config = dict(
    hidden_size=384,
    experts_per_token=3,
    moe_layers=[2, 3, 4, 5, 6, 7, 8, 9, 10, 11, 12, 13],
    normalize_top_k=False,
    num_attention_heads=4,
    norm_eps=1e-06,
    attn_scale=0.102,
    init_std_qkv=0.042,
    init_std_o=0.00794,
    init_std_up=0.042,
    weight_decay=0.17,
    lr_head=0.00436,
    schedule='wsd',
    max_steps=6034,
)
Below are experts of layer 3 (counted from 0) of a mixture-of-experts language model. Rows are named gate (a neuron's input weights, with its number), up (a neuron's input weights, with its number) and show model dimensions 288-383. Each number is 200 + 40 x the weight over its row's rms, rounded and kept within 0 to 999.
Before each expert's rows: "comes after" lists some tokens at least twice as common just before its tokens as in all text. This comes from a sample of Wikipedia text that the model never trained on. Tokens count by the router's weight.

# expert 14
comes after: ",", "2", " |", "1", " A", " and"
gate0,152,202,195,163,215,181,161,182,223,139,223,183,236,256,213,161,225,250,206,227,171,113,236,224,202,205,173,234,141,253,218,178,170,178,176,205,194,188,152,246,157,171,253,220,154,192,178,255,189,157,273,160,151,283,233,242,188,205,212,186,128,313,237,159,144,273,202,205,224,169,196,188,167,203,306,185,170,185,172,270,157,255,155,164,196,244,156,191,214,130,156,145,241,243,171,154
up0,219,198,232,145,189,236,182,228,249,224,180,194,259,174,217,190,209,176,241,262,167,221,225,271,192,182,222,230,138,171,220,216,235,184,248,203,276,198,162,255,179,195,237,155,164,207,187,150,249,234,202,222,237,112,222,189,224,199,185,199,259,183,251,188,220,212,196,200,155,222,123,157,165,277,159,225,205,230,222,143,194,196,257,231,122,172,214,237,219,267,173,142,229,126,229,282
gate1,132,188,200,185,209,129,266,153,169,169,127,258,224,200,163,174,194,153,208,180,156,227,221,176,222,196,212,161,194,186,202,189,143,272,121,254,232,152,220,202,215,195,197,115,191,136,188,179,134,242,231,192,284,198,193,146,164,262,187,161,149,291,209,169,206,249,158,255,231,179,228,262,274,241,165,78,87,221,164,249,190,173,181,253,227,280,187,197,221,172,200,227,199,202,207,213
up1,232,167,240,124,211,213,167,239,268,209,144,229,179,218,189,148,193,220,206,259,236,225,174,221,240,213,207,178,230,187,209,197,236,147,197,275,217,247,172,155,222,213,247,213,173,189,142,226,178,191,164,195,159,199,160,148,130,179,192,255,145,188,168,219,266,170,162,128,243,245,230,251,166,145,166,216,158,220,300,267,242,276,257,215,266,245,232,162,230,199,209,174,260,223,226,232
gate2,183,198,227,214,198,240,150,206,249,195,160,233,226,188,121,248,164,140,209,183,173,178,154,166,171,266,168,208,202,209,189,183,151,225,254,173,166,236,197,153,272,223,139,162,216,190,191,140,149,181,229,242,208,176,273,97,180,136,183,191,127,252,181,175,205,161,146,192,251,140,245,165,85,239,169,211,164,183,219,243,197,247,283,197,227,255,210,240,183,221,201,250,193,180,269,184
up2,222,174,243,92,207,260,184,250,124,193,168,239,189,198,197,261,204,251,174,216,223,141,171,224,128,229,227,208,276,198,230,196,180,203,173,161,140,189,191,157,229,244,158,143,208,203,173,280,186,180,261,165,221,209,175,251,248,242,148,193,265,190,182,221,217,134,199,213,173,292,165,175,165,139,242,167,224,170,220,163,197,180,204,217,226,167,249,142,215,167,194,257,161,222,256,227
gate3,167,133,238,211,241,290,207,173,228,190,230,245,213,228,221,182,222,195,170,199,206,281,215,205,178,237,126,191,225,231,282,274,206,217,155,213,248,223,264,264,198,145,230,176,278,192,115,232,208,196,245,258,286,223,212,218,240,177,140,197,133,165,238,178,237,151,227,195,152,154,164,163,204,240,222,232,237,238,171,171,220,169,184,173,209,172,148,183,245,135,168,156,173,189,221,127
up3,133,211,153,210,160,232,236,230,236,161,173,209,197,218,148,229,281,101,211,174,255,135,258,185,88,171,134,180,206,239,211,167,212,207,207,179,261,204,229,191,307,228,172,170,272,143,142,216,196,253,230,242,154,176,163,211,227,223,271,196,222,105,190,207,183,235,163,170,172,192,299,201,238,190,155,250,195,274,218,173,144,209,200,218,148,176,218,234,210,191,258,132,184,199,205,177
gate4,135,266,212,218,153,220,168,182,209,214,197,156,195,205,236,236,134,168,272,187,160,175,211,71,200,220,273,219,210,227,172,185,268,279,215,241,145,202,197,185,201,212,147,203,239,221,244,287,242,178,234,112,234,250,185,243,222,241,125,242,255,188,181,182,179,308,245,136,192,199,180,229,147,234,214,203,71,216,192,281,165,199,222,225,212,204,188,236,169,158,219,194,180,206,146,222
up4,222,148,208,253,246,247,186,160,254,166,263,256,182,190,300,238,257,237,165,199,308,179,139,186,173,167,216,225,141,236,220,146,234,204,208,202,203,186,224,126,221,206,211,208,163,212,283,232,258,183,222,198,225,193,185,185,204,172,213,224,248,121,262,173,219,194,146,180,250,175,175,163,130,221,229,156,199,144,145,258,148,130,205,195,208,192,237,178,197,224,211,234,141,288,234,214
gate5,273,190,196,129,130,170,203,235,183,227,258,150,195,180,128,248,252,137,257,177,246,223,250,247,196,232,190,215,243,172,183,139,166,218,152,205,197,248,155,183,153,150,255,201,140,192,208,194,187,156,198,201,221,238,179,164,205,207,139,201,225,253,254,152,174,189,221,190,131,228,125,230,197,188,225,198,128,231,146,144,243,149,169,187,183,238,183,145,236,227,262,153,180,205,256,199
up5,201,245,209,238,120,173,200,191,206,228,138,144,132,233,165,252,210,183,219,179,171,223,149,230,171,210,171,204,237,84,170,242,167,191,122,229,190,181,228,185,176,197,132,178,158,176,161,229,150,156,158,172,171,194,189,234,184,183,270,222,211,186,187,231,311,248,267,227,195,223,240,223,177,195,193,219,226,162,228,276,240,111,233,190,178,260,242,235,177,144,217,241,102,195,165,246
gate6,151,208,158,237,190,263,173,197,200,249,199,171,149,170,122,195,226,180,255,174,213,219,167,116,245,219,214,152,230,148,246,184,147,216,279,185,189,218,230,148,216,118,186,267,248,204,93,217,198,202,220,123,177,207,224,228,169,239,213,268,223,237,243,143,143,214,138,175,170,203,253,215,181,188,216,187,167,254,208,328,215,210,165,189,241,259,203,157,143,137,210,201,221,220,231,255
up6,241,185,161,244,253,155,161,212,213,194,273,262,216,243,200,152,233,200,148,221,175,234,152,210,198,268,189,155,236,204,218,142,284,141,265,129,214,282,199,177,212,189,210,199,179,189,199,203,264,251,290,246,243,183,304,216,223,270,142,113,214,267,301,178,172,134,176,159,226,221,280,199,194,220,260,219,205,215,238,213,177,210,164,266,261,223,211,242,131,241,235,167,148,204,207,206
gate7,196,141,186,175,127,246,186,165,155,203,143,215,207,172,221,263,195,203,155,204,261,210,274,216,181,91,267,227,151,146,177,168,142,163,181,188,180,151,176,120,195,163,120,203,223,172,162,179,222,159,178,214,195,175,198,154,239,249,273,217,142,205,189,226,197,261,175,248,220,242,171,171,203,173,251,196,193,183,199,147,226,221,267,192,151,195,213,258,257,173,196,209,188,149,211,243
up7,175,269,180,228,130,242,250,164,182,190,193,172,180,183,242,217,259,208,224,161,214,260,231,189,240,119,252,231,197,176,157,270,174,152,139,256,197,187,216,223,118,172,133,210,273,218,147,215,194,234,119,189,178,209,198,182,183,233,244,241,124,217,200,210,152,163,251,218,267,211,147,231,142,192,213,272,142,216,152,213,203,202,189,192,175,173,161,210,209,217,273,150,212,204,156,119
gate8,130,249,176,192,212,177,162,180,147,219,211,183,109,273,229,216,232,118,171,217,176,177,165,217,176,140,263,244,202,191,120,215,204,217,219,209,206,149,180,241,247,157,147,243,169,163,149,178,164,227,142,151,213,221,191,190,131,195,195,240,167,198,178,155,274,217,137,186,127,158,217,191,186,233,219,208,120,189,169,124,132,193,206,164,256,234,197,155,182,210,151,245,197,258,187,162
up8,102,223,186,184,237,270,217,213,181,165,226,232,189,235,192,176,223,158,203,149,188,209,185,249,240,229,169,162,230,163,152,196,136,170,130,240,183,136,216,170,188,121,131,265,224,200,203,202,185,200,157,97,138,198,163,133,195,265,295,215,205,272,166,197,234,143,198,192,207,186,176,220,230,198,294,194,191,251,205,239,222,243,220,229,218,149,177,189,120,177,253,134,199,204,225,163
gate9,193,214,145,195,204,236,215,211,229,247,198,156,235,203,257,158,280,168,174,206,150,233,227,193,243,146,275,248,249,212,206,190,208,192,170,269,261,170,204,230,181,216,206,222,210,153,149,245,198,173,220,157,162,168,221,199,130,212,272,184,182,215,185,184,196,238,218,208,165,177,166,275,249,223,254,310,198,265,233,204,227,140,180,152,206,251,161,239,234,113,185,257,154,278,258,277
up9,171,213,234,203,211,201,263,238,214,229,178,206,137,215,121,219,138,223,259,159,171,178,159,222,209,197,152,273,246,181,222,166,228,206,133,223,244,199,228,132,235,208,193,249,237,222,293,275,115,201,152,76,258,236,187,184,220,252,212,154,235,278,209,202,220,283,113,214,161,209,267,255,157,264,177,144,163,241,219,187,145,178,149,214,184,240,246,135,206,257,183,231,240,244,205,168
gate10,226,121,180,186,169,186,219,171,185,171,193,158,208,147,253,286,241,237,256,244,277,159,145,180,183,192,230,247,215,208,175,152,157,229,246,248,168,179,142,142,210,196,224,191,143,168,227,247,279,168,214,241,158,249,217,237,192,222,203,197,205,191,128,207,202,231,175,119,266,237,192,223,272,200,219,153,202,184,178,196,212,185,214,197,155,267,235,161,226,188,159,175,270,177,266,210
up10,248,246,186,222,108,201,191,190,215,172,162,193,201,182,189,238,215,182,188,196,218,192,149,232,200,127,214,208,234,216,242,185,177,146,212,159,195,215,184,223,213,153,202,231,151,256,197,159,173,189,204,203,188,246,232,190,168,180,236,225,200,209,216,219,161,193,228,255,237,165,223,252,216,211,203,215,180,222,286,207,216,164,183,232,230,206,169,204,240,180,179,146,221,182,272,200

# expert 21
comes after: " |", ")", " |  |", "==", " in ", "==="
gate0,188,205,252,205,222,226,179,277,199,211,223,248,190,240,207,196,217,82,226,176,246,210,243,206,283,176,163,233,185,211,231,213,213,138,219,222,212,210,248,152,177,212,198,280,177,174,151,228,218,208,183,193,189,194,190,222,238,211,278,189,233,228,265,99,185,186,221,200,172,244,198,192,206,235,243,173,252,183,227,142,254,210,207,173,198,187,161,138,172,187,237,249,161,215,161,193
up0,228,175,161,216,272,174,229,260,196,241,170,256,177,215,256,165,204,244,157,231,195,153,246,216,131,118,285,200,170,239,115,189,198,206,224,215,140,193,193,195,201,213,141,196,231,157,182,234,195,221,188,247,172,228,270,142,266,188,224,162,213,225,219,193,248,239,221,177,128,239,212,146,155,203,176,183,248,158,165,101,167,223,239,231,186,155,200,138,127,225,236,277,219,149,225,168
gate1,131,231,236,124,212,195,296,205,206,214,199,261,217,247,221,229,247,155,241,180,199,184,219,271,188,250,299,221,188,208,199,153,172,167,187,218,228,225,251,190,162,215,200,198,148,131,171,208,247,178,210,236,201,239,205,188,181,290,222,227,216,206,149,219,224,213,204,189,177,136,159,202,261,147,222,254,214,187,289,209,276,228,264,228,196,223,175,187,179,189,165,210,220,232,179,202
up1,144,196,208,237,172,196,178,188,255,148,165,261,158,154,196,190,168,205,286,189,242,181,201,227,197,148,176,230,105,201,245,223,262,286,228,190,184,205,200,176,193,208,150,175,174,237,221,231,199,205,230,222,223,231,205,182,188,195,165,142,120,208,222,165,191,200,195,188,116,210,175,236,234,202,225,223,183,241,234,165,161,213,151,183,256,191,216,142,176,202,182,212,208,204,190,161
gate2,180,222,206,187,182,239,206,248,258,233,255,247,210,201,190,178,206,226,246,252,152,214,149,233,178,224,181,175,273,235,194,179,151,167,266,214,258,227,247,186,205,194,239,228,243,164,185,257,221,251,177,207,235,138,179,169,214,246,199,218,274,210,167,130,149,234,155,182,227,154,207,237,99,186,141,248,177,230,205,229,153,175,229,204,187,201,236,159,181,164,186,194,219,195,211,240
up2,212,252,251,214,227,223,208,196,189,248,200,287,162,223,207,182,162,189,207,195,208,192,195,262,129,211,226,152,187,202,193,158,178,218,226,225,221,191,249,240,243,228,222,230,196,170,129,210,155,211,148,208,213,222,221,200,194,266,192,144,263,155,201,216,207,149,291,150,213,154,169,212,256,215,218,278,91,183,229,124,269,188,163,261,188,191,222,128,205,183,146,201,218,210,173,245
gate3,152,141,179,197,223,251,168,174,181,146,253,239,190,208,193,221,219,223,233,259,186,185,202,183,140,188,231,247,121,175,214,175,186,249,181,145,195,225,238,190,193,151,162,232,208,200,199,165,205,210,179,237,244,221,219,170,196,209,223,183,156,137,169,163,212,245,187,199,217,171,173,180,219,208,172,308,213,176,199,224,146,252,178,259,159,246,244,203,233,190,183,177,209,214,275,228
up3,224,212,173,179,152,216,200,206,218,162,286,180,220,190,194,172,182,247,244,221,202,217,96,198,206,147,233,247,175,191,193,182,169,244,172,216,112,189,133,261,202,198,274,221,147,186,167,138,182,154,225,135,233,196,253,170,177,259,128,137,188,161,133,142,189,185,265,202,288,182,176,220,171,250,221,271,251,179,202,270,194,199,174,175,144,151,178,174,135,205,117,277,240,172,246,178
gate4,159,214,274,206,231,218,170,198,206,162,190,173,204,239,261,168,100,154,233,207,230,163,285,180,213,273,210,217,261,180,215,174,150,190,187,289,280,132,261,251,253,185,148,138,185,133,198,205,252,149,127,222,208,240,156,233,278,226,224,212,140,185,159,144,182,198,150,213,243,211,213,201,190,242,218,184,188,189,228,196,257,157,281,227,153,221,224,183,190,214,240,165,202,249,195,233
up4,166,162,222,241,206,252,196,225,163,214,213,233,178,198,178,199,263,192,164,168,161,156,225,236,168,210,213,173,192,212,224,286,195,217,179,281,206,135,153,191,203,200,261,216,215,225,172,191,143,267,130,221,209,172,191,175,292,250,215,166,231,177,188,203,186,163,213,262,232,173,224,241,204,130,112,175,214,96,210,172,143,179,144,188,197,255,183,229,196,236,258,167,169,228,249,208
gate5,186,155,262,160,250,218,265,190,286,145,204,183,187,211,208,157,207,112,244,240,147,201,209,198,202,103,253,216,187,220,226,178,174,244,317,229,184,184,177,239,239,209,185,242,135,210,216,300,132,177,213,193,181,196,178,276,169,252,212,196,219,175,294,143,171,111,236,250,218,172,240,247,177,250,158,156,194,262,235,204,267,211,216,183,189,215,168,200,179,139,117,246,227,90,134,118
up5,258,219,198,205,214,198,170,221,198,235,158,138,170,191,240,249,152,150,153,210,169,208,239,178,282,164,141,260,167,190,235,280,266,180,255,187,163,193,204,170,207,218,147,208,164,217,223,160,280,206,159,187,233,261,240,226,247,220,313,223,236,127,247,228,210,122,235,189,200,189,107,175,272,205,169,166,150,181,216,134,253,199,213,152,199,221,180,222,211,184,183,277,135,222,200,154
gate6,227,134,188,236,182,190,183,189,222,145,216,251,173,190,239,199,132,252,188,209,244,304,181,208,271,218,198,267,252,236,258,159,125,138,273,257,170,234,166,157,156,161,190,253,369,213,136,235,215,137,194,265,251,286,151,215,205,211,216,316,237,203,152,304,148,199,154,235,198,228,223,232,204,114,266,196,165,167,137,226,177,209,201,198,257,280,161,139,197,148,145,177,265,221,174,264
up6,223,182,177,267,163,171,103,171,194,131,193,224,179,207,181,178,138,238,219,220,242,216,278,204,191,251,177,239,177,155,212,212,204,187,161,203,267,212,233,147,164,163,221,238,254,152,129,262,164,192,160,320,136,220,257,173,209,179,148,180,126,256,260,209,196,162,188,203,180,148,162,203,168,192,225,180,200,169,122,220,212,213,260,234,217,210,249,202,209,207,223,203,228,167,169,244
gate7,165,226,216,174,240,204,209,133,218,265,177,202,220,210,197,219,175,183,214,151,128,309,265,181,239,146,181,175,232,236,200,197,238,236,223,194,219,209,249,239,311,208,223,237,222,194,190,188,230,132,208,138,268,219,199,167,248,223,207,212,219,185,172,156,265,211,205,234,251,231,254,171,238,304,143,168,188,180,139,230,209,196,197,239,196,254,216,248,106,148,264,168,158,139,264,158
up7,146,123,217,221,172,254,230,187,218,195,182,178,168,249,234,254,263,218,228,143,233,130,134,173,198,219,231,174,228,67,166,206,203,254,233,186,254,191,209,139,154,147,218,203,166,180,257,176,151,248,237,250,141,197,216,201,227,158,220,169,186,188,254,239,220,226,237,250,160,237,223,171,182,249,150,229,217,191,216,118,170,233,171,228,198,170,257,228,248,269,167,202,166,161,191,140
gate8,225,212,186,209,201,233,200,200,220,131,269,135,221,168,195,88,202,230,206,197,156,156,271,192,179,178,151,219,177,220,122,133,176,148,140,252,193,200,211,212,230,241,175,197,205,223,184,186,176,249,233,204,206,186,211,185,240,202,136,222,169,249,191,214,168,222,177,235,292,237,241,178,227,202,277,139,188,194,150,175,203,206,170,273,196,231,191,191,194,200,208,183,120,152,203,258
up8,124,270,219,185,208,173,201,201,158,215,159,242,184,215,193,210,258,236,238,215,270,222,227,248,206,247,176,202,217,195,190,203,178,245,162,151,276,215,180,149,204,241,190,240,193,187,217,149,235,223,135,176,215,206,165,201,196,112,201,196,252,211,209,191,216,224,206,229,177,186,260,184,229,286,204,206,158,214,221,172,216,166,189,209,185,225,187,230,184,248,256,159,164,245,138,231
gate9,213,253,211,190,238,209,251,155,178,223,183,220,224,141,244,246,224,196,187,224,252,203,214,96,247,198,215,213,193,203,139,192,209,162,200,237,197,170,127,141,233,180,105,218,136,207,203,159,228,166,212,163,223,197,188,241,228,207,161,224,253,229,174,198,213,191,218,197,183,227,188,233,240,180,194,224,144,202,178,169,264,286,212,205,159,204,170,215,294,162,183,173,234,152,229,169
up9,194,210,172,190,165,268,178,217,197,188,271,185,179,213,233,199,242,175,142,181,230,181,179,135,200,213,255,225,191,218,150,237,168,194,135,219,172,227,279,286,167,125,185,222,142,210,210,243,306,188,202,254,250,199,215,132,234,291,171,229,255,251,160,143,247,204,177,270,125,200,187,229,278,186,160,254,141,134,175,231,308,172,200,264,167,177,233,215,187,161,235,193,218,217,196,140
gate10,147,158,186,233,209,268,178,246,223,223,249,187,223,128,221,209,160,200,205,183,190,222,213,182,175,239,255,166,207,216,178,115,159,196,209,225,287,217,261,200,176,218,210,169,264,173,225,200,181,103,161,189,153,175,249,212,153,108,167,159,198,235,272,241,211,217,181,150,200,250,215,250,235,147,174,205,188,173,222,217,203,181,208,163,180,157,161,232,171,203,137,186,199,208,195,279
up10,200,126,237,197,151,187,160,195,245,202,148,184,248,133,285,195,155,200,221,249,230,212,124,217,220,192,231,258,201,260,157,148,236,193,249,158,259,225,203,174,144,199,290,173,150,216,229,251,143,207,202,192,205,167,163,247,199,210,236,230,240,120,163,175,258,131,165,202,213,247,209,209,280,221,153,170,170,162,236,205,193,137,276,172,200,219,91,177,193,213,132,222,144,219,252,125

# expert 23
comes after: ".", "\n\n", " in", "s.", ").", " In"
gate0,151,302,156,183,264,227,191,229,191,136,174,121,86,177,203,100,140,203,119,229,203,246,196,167,212,150,204,181,210,177,173,260,273,203,240,227,183,191,217,231,167,153,171,197,192,189,97,172,202,186,207,173,172,232,209,241,188,256,230,224,127,251,264,190,181,227,302,183,231,198,166,255,247,202,193,229,196,246,207,256,232,197,171,186,183,177,169,181,226,114,234,238,177,183,181,247
up0,206,187,133,128,159,188,244,238,210,222,144,282,303,142,219,174,167,205,186,186,188,106,205,276,236,220,231,185,262,230,247,171,165,168,212,217,175,255,170,233,180,218,275,235,243,153,153,143,151,230,205,193,185,121,318,146,235,159,244,152,171,227,260,208,218,174,201,217,217,245,136,183,155,155,129,220,138,247,185,111,263,175,181,186,173,139,200,136,122,144,184,202,225,231,208,174
gate1,147,224,216,216,176,217,129,243,245,214,187,271,160,164,213,205,246,129,172,250,177,209,197,312,117,219,191,158,212,145,141,152,166,190,220,159,167,172,207,194,234,195,155,260,188,119,148,161,123,206,218,152,236,121,181,181,241,143,273,162,280,162,204,166,181,227,207,231,231,192,220,242,196,189,167,212,271,229,90,179,188,255,190,213,138,131,234,197,222,152,164,135,185,227,183,163
up1,133,176,291,161,200,212,179,138,260,205,236,210,175,223,218,248,224,249,171,198,153,257,193,141,221,235,167,253,176,278,214,146,266,222,215,173,213,198,231,191,214,287,244,184,205,193,204,247,243,156,255,261,200,230,165,233,197,161,193,210,197,163,180,244,154,177,174,184,146,164,168,177,203,184,189,100,249,126,236,233,283,185,244,198,173,241,140,217,202,144,158,221,135,247,213,130
gate2,100,263,181,129,231,290,238,297,179,199,187,167,160,266,133,143,236,175,142,228,279,287,240,194,190,160,204,141,145,237,247,188,249,235,252,176,219,208,179,139,232,154,211,214,292,193,183,241,245,186,218,177,173,99,214,192,154,147,221,312,222,200,226,205,283,198,190,230,242,218,123,233,163,186,189,193,169,161,205,232,184,176,181,208,207,202,172,193,166,151,178,204,184,170,173,205
up2,152,153,222,214,194,231,120,263,187,191,186,155,184,251,231,224,228,147,213,163,179,187,199,164,157,178,242,249,239,152,155,208,168,195,189,182,160,177,211,259,165,153,253,133,198,222,138,132,231,190,219,160,242,180,213,198,220,286,201,93,213,235,203,161,209,169,188,157,199,210,216,104,158,213,189,171,229,235,153,182,218,163,218,163,226,148,204,132,128,241,202,248,159,236,251,217
gate3,99,252,241,225,194,241,228,196,188,230,167,234,179,175,184,187,258,175,185,235,210,157,244,192,198,176,193,286,141,204,183,217,223,125,191,272,250,235,179,181,137,148,217,276,226,198,147,191,177,193,217,161,166,281,147,242,205,306,242,217,213,159,201,178,187,193,185,211,149,168,155,263,168,226,248,235,207,182,221,197,144,247,257,140,240,215,143,227,192,237,185,230,207,204,181,222
up3,152,166,184,301,267,196,181,224,247,184,227,280,170,176,234,212,162,208,242,170,178,214,230,178,168,173,196,166,232,220,205,227,210,222,235,196,215,167,169,121,222,169,142,186,129,233,223,238,311,186,151,200,272,233,210,192,186,163,248,211,254,279,209,169,158,180,168,203,198,188,170,196,189,286,201,117,143,160,257,243,243,214,193,206,150,226,162,185,122,180,133,186,207,184,266,172
gate4,107,242,191,212,191,209,159,174,179,174,229,189,151,246,141,149,143,203,181,202,211,243,225,133,187,199,154,194,207,175,212,190,198,248,205,213,180,172,184,207,230,199,94,303,187,184,190,178,168,221,212,222,234,193,169,142,173,200,255,261,207,227,139,204,130,266,216,195,190,185,251,243,114,205,198,141,132,228,250,187,183,205,241,182,207,152,114,217,218,203,211,260,202,180,182,229
up4,262,178,178,179,295,240,167,245,202,148,232,158,217,120,222,220,181,187,230,168,176,222,140,219,233,249,196,146,180,156,226,211,218,249,238,197,236,230,203,256,181,280,237,229,194,194,191,162,159,196,261,207,181,155,137,218,151,217,209,225,128,141,243,136,276,159,163,224,180,171,234,160,210,191,241,127,209,162,205,200,134,281,182,181,253,214,228,224,243,226,258,303,197,207,169,232
gate5,193,268,166,155,169,181,199,252,240,191,158,196,239,164,169,200,173,184,251,130,214,179,220,135,194,220,280,214,200,240,181,209,91,254,220,214,114,197,97,213,193,163,179,152,193,213,214,303,235,151,208,207,182,205,197,150,183,111,120,114,149,219,225,180,222,221,220,166,189,235,121,223,215,149,157,199,72,177,239,247,255,235,208,229,197,190,223,181,227,227,201,276,234,175,226,263
up5,265,172,152,210,213,267,203,233,203,216,109,198,181,201,194,211,263,209,105,155,228,175,291,236,199,285,196,116,137,214,201,186,153,177,117,232,239,188,183,171,161,221,212,131,221,69,210,219,253,228,167,191,210,197,182,180,223,237,217,152,201,191,282,202,189,180,236,197,185,208,276,147,171,222,175,216,204,201,201,121,228,203,134,196,149,199,273,303,211,220,203,192,185,148,197,191
gate6,106,139,262,203,243,173,183,159,282,144,240,195,244,177,211,191,228,218,219,216,192,268,152,119,161,234,138,285,240,245,190,146,207,170,164,172,135,227,236,215,210,304,228,255,188,185,190,249,150,163,270,217,185,177,235,158,248,194,264,196,203,184,187,166,191,234,163,206,244,219,206,256,129,191,226,194,206,224,173,208,214,206,186,161,134,270,204,169,249,187,145,192,188,237,173,242
up6,204,305,157,190,215,226,237,184,210,303,171,242,213,159,211,268,210,198,182,145,253,193,170,246,161,205,226,179,159,149,133,179,184,216,194,267,212,146,171,222,237,188,247,197,239,163,168,123,267,200,186,124,217,189,258,170,175,205,127,271,159,223,148,230,179,228,155,200,218,197,184,210,210,199,183,166,196,199,271,140,204,198,211,240,163,203,184,161,140,215,244,248,205,162,175,227
gate7,152,198,150,131,216,264,166,248,268,285,216,217,232,156,129,246,192,185,154,106,191,152,229,206,174,189,193,162,247,181,158,199,212,171,193,212,151,300,190,239,149,239,256,164,243,122,249,222,201,147,193,210,219,248,198,124,175,135,176,188,203,223,214,130,242,228,225,154,208,185,199,230,220,248,231,244,155,189,208,238,178,104,172,251,191,301,254,244,193,237,207,210,266,174,223,214
up7,274,265,251,246,167,187,173,154,195,235,197,180,220,143,167,156,125,213,309,289,215,238,170,175,211,229,161,206,206,254,145,231,262,208,194,167,193,168,181,170,218,194,246,196,173,204,172,201,225,173,178,192,117,206,170,168,175,220,225,256,189,233,184,248,234,195,198,133,200,233,169,129,225,197,197,155,191,194,155,248,242,204,229,183,198,209,182,169,250,215,215,129,217,156,162,251
gate8,208,205,185,217,253,202,211,129,282,226,205,213,246,152,218,211,170,130,167,236,217,216,158,182,210,196,156,211,192,199,248,178,254,149,165,209,164,215,225,206,283,250,167,193,206,232,261,232,203,142,255,243,227,160,167,307,161,237,229,223,288,178,147,280,164,226,232,220,205,245,234,217,229,209,179,189,254,216,159,196,154,236,248,220,171,176,250,218,212,225,180,177,214,173,199,121
up8,227,170,218,219,249,205,208,193,234,174,188,178,199,160,267,241,161,118,209,225,191,231,166,223,176,162,191,184,244,179,156,225,208,236,168,134,218,156,208,227,197,224,171,201,133,128,198,170,190,221,176,143,199,309,284,88,229,301,201,220,144,131,191,239,196,166,249,212,197,138,208,201,139,162,138,217,256,268,179,224,180,129,167,116,257,186,134,192,249,175,159,198,184,216,150,156
gate9,152,228,152,225,210,214,200,239,189,280,184,264,234,209,169,190,220,148,274,168,168,243,128,184,220,204,224,163,202,228,199,228,216,121,208,194,150,266,248,174,183,175,247,274,186,219,175,219,220,216,139,130,180,278,154,225,169,266,142,232,220,174,228,163,165,185,188,190,178,193,168,152,188,233,202,207,207,221,210,211,234,167,212,196,170,249,173,133,145,204,166,200,238,152,169,229
up9,175,217,243,151,211,284,232,202,238,181,153,245,211,241,185,139,235,157,217,247,185,208,175,171,186,192,135,183,184,187,250,188,200,264,176,133,193,233,271,224,192,141,179,148,188,183,194,152,241,228,189,182,194,245,181,232,205,243,224,142,213,212,209,262,191,183,223,261,202,189,224,254,141,177,144,212,157,202,233,204,206,229,159,177,203,255,111,144,180,136,140,272,180,181,180,193
gate10,231,207,223,174,233,219,212,231,212,140,311,211,203,181,208,198,274,156,173,312,203,191,135,161,207,182,240,228,225,212,208,186,177,132,211,223,210,220,206,187,231,190,140,187,130,147,221,182,251,176,195,241,232,166,145,226,175,204,261,201,295,173,234,208,253,171,213,195,222,155,185,213,210,204,240,281,304,182,191,236,243,138,132,151,229,191,158,181,153,162,156,244,172,204,203,194
up10,253,207,242,212,195,214,202,233,182,186,193,220,97,214,233,156,164,192,155,207,225,233,209,281,243,203,188,230,191,216,180,189,180,224,207,248,232,201,219,274,205,212,221,263,290,163,132,216,205,283,239,151,210,246,225,175,178,232,159,243,215,250,184,153,261,166,151,170,184,225,214,235,135,96,226,195,143,220,150,239,230,205,207,139,220,138,188,180,226,159,212,180,189,339,229,122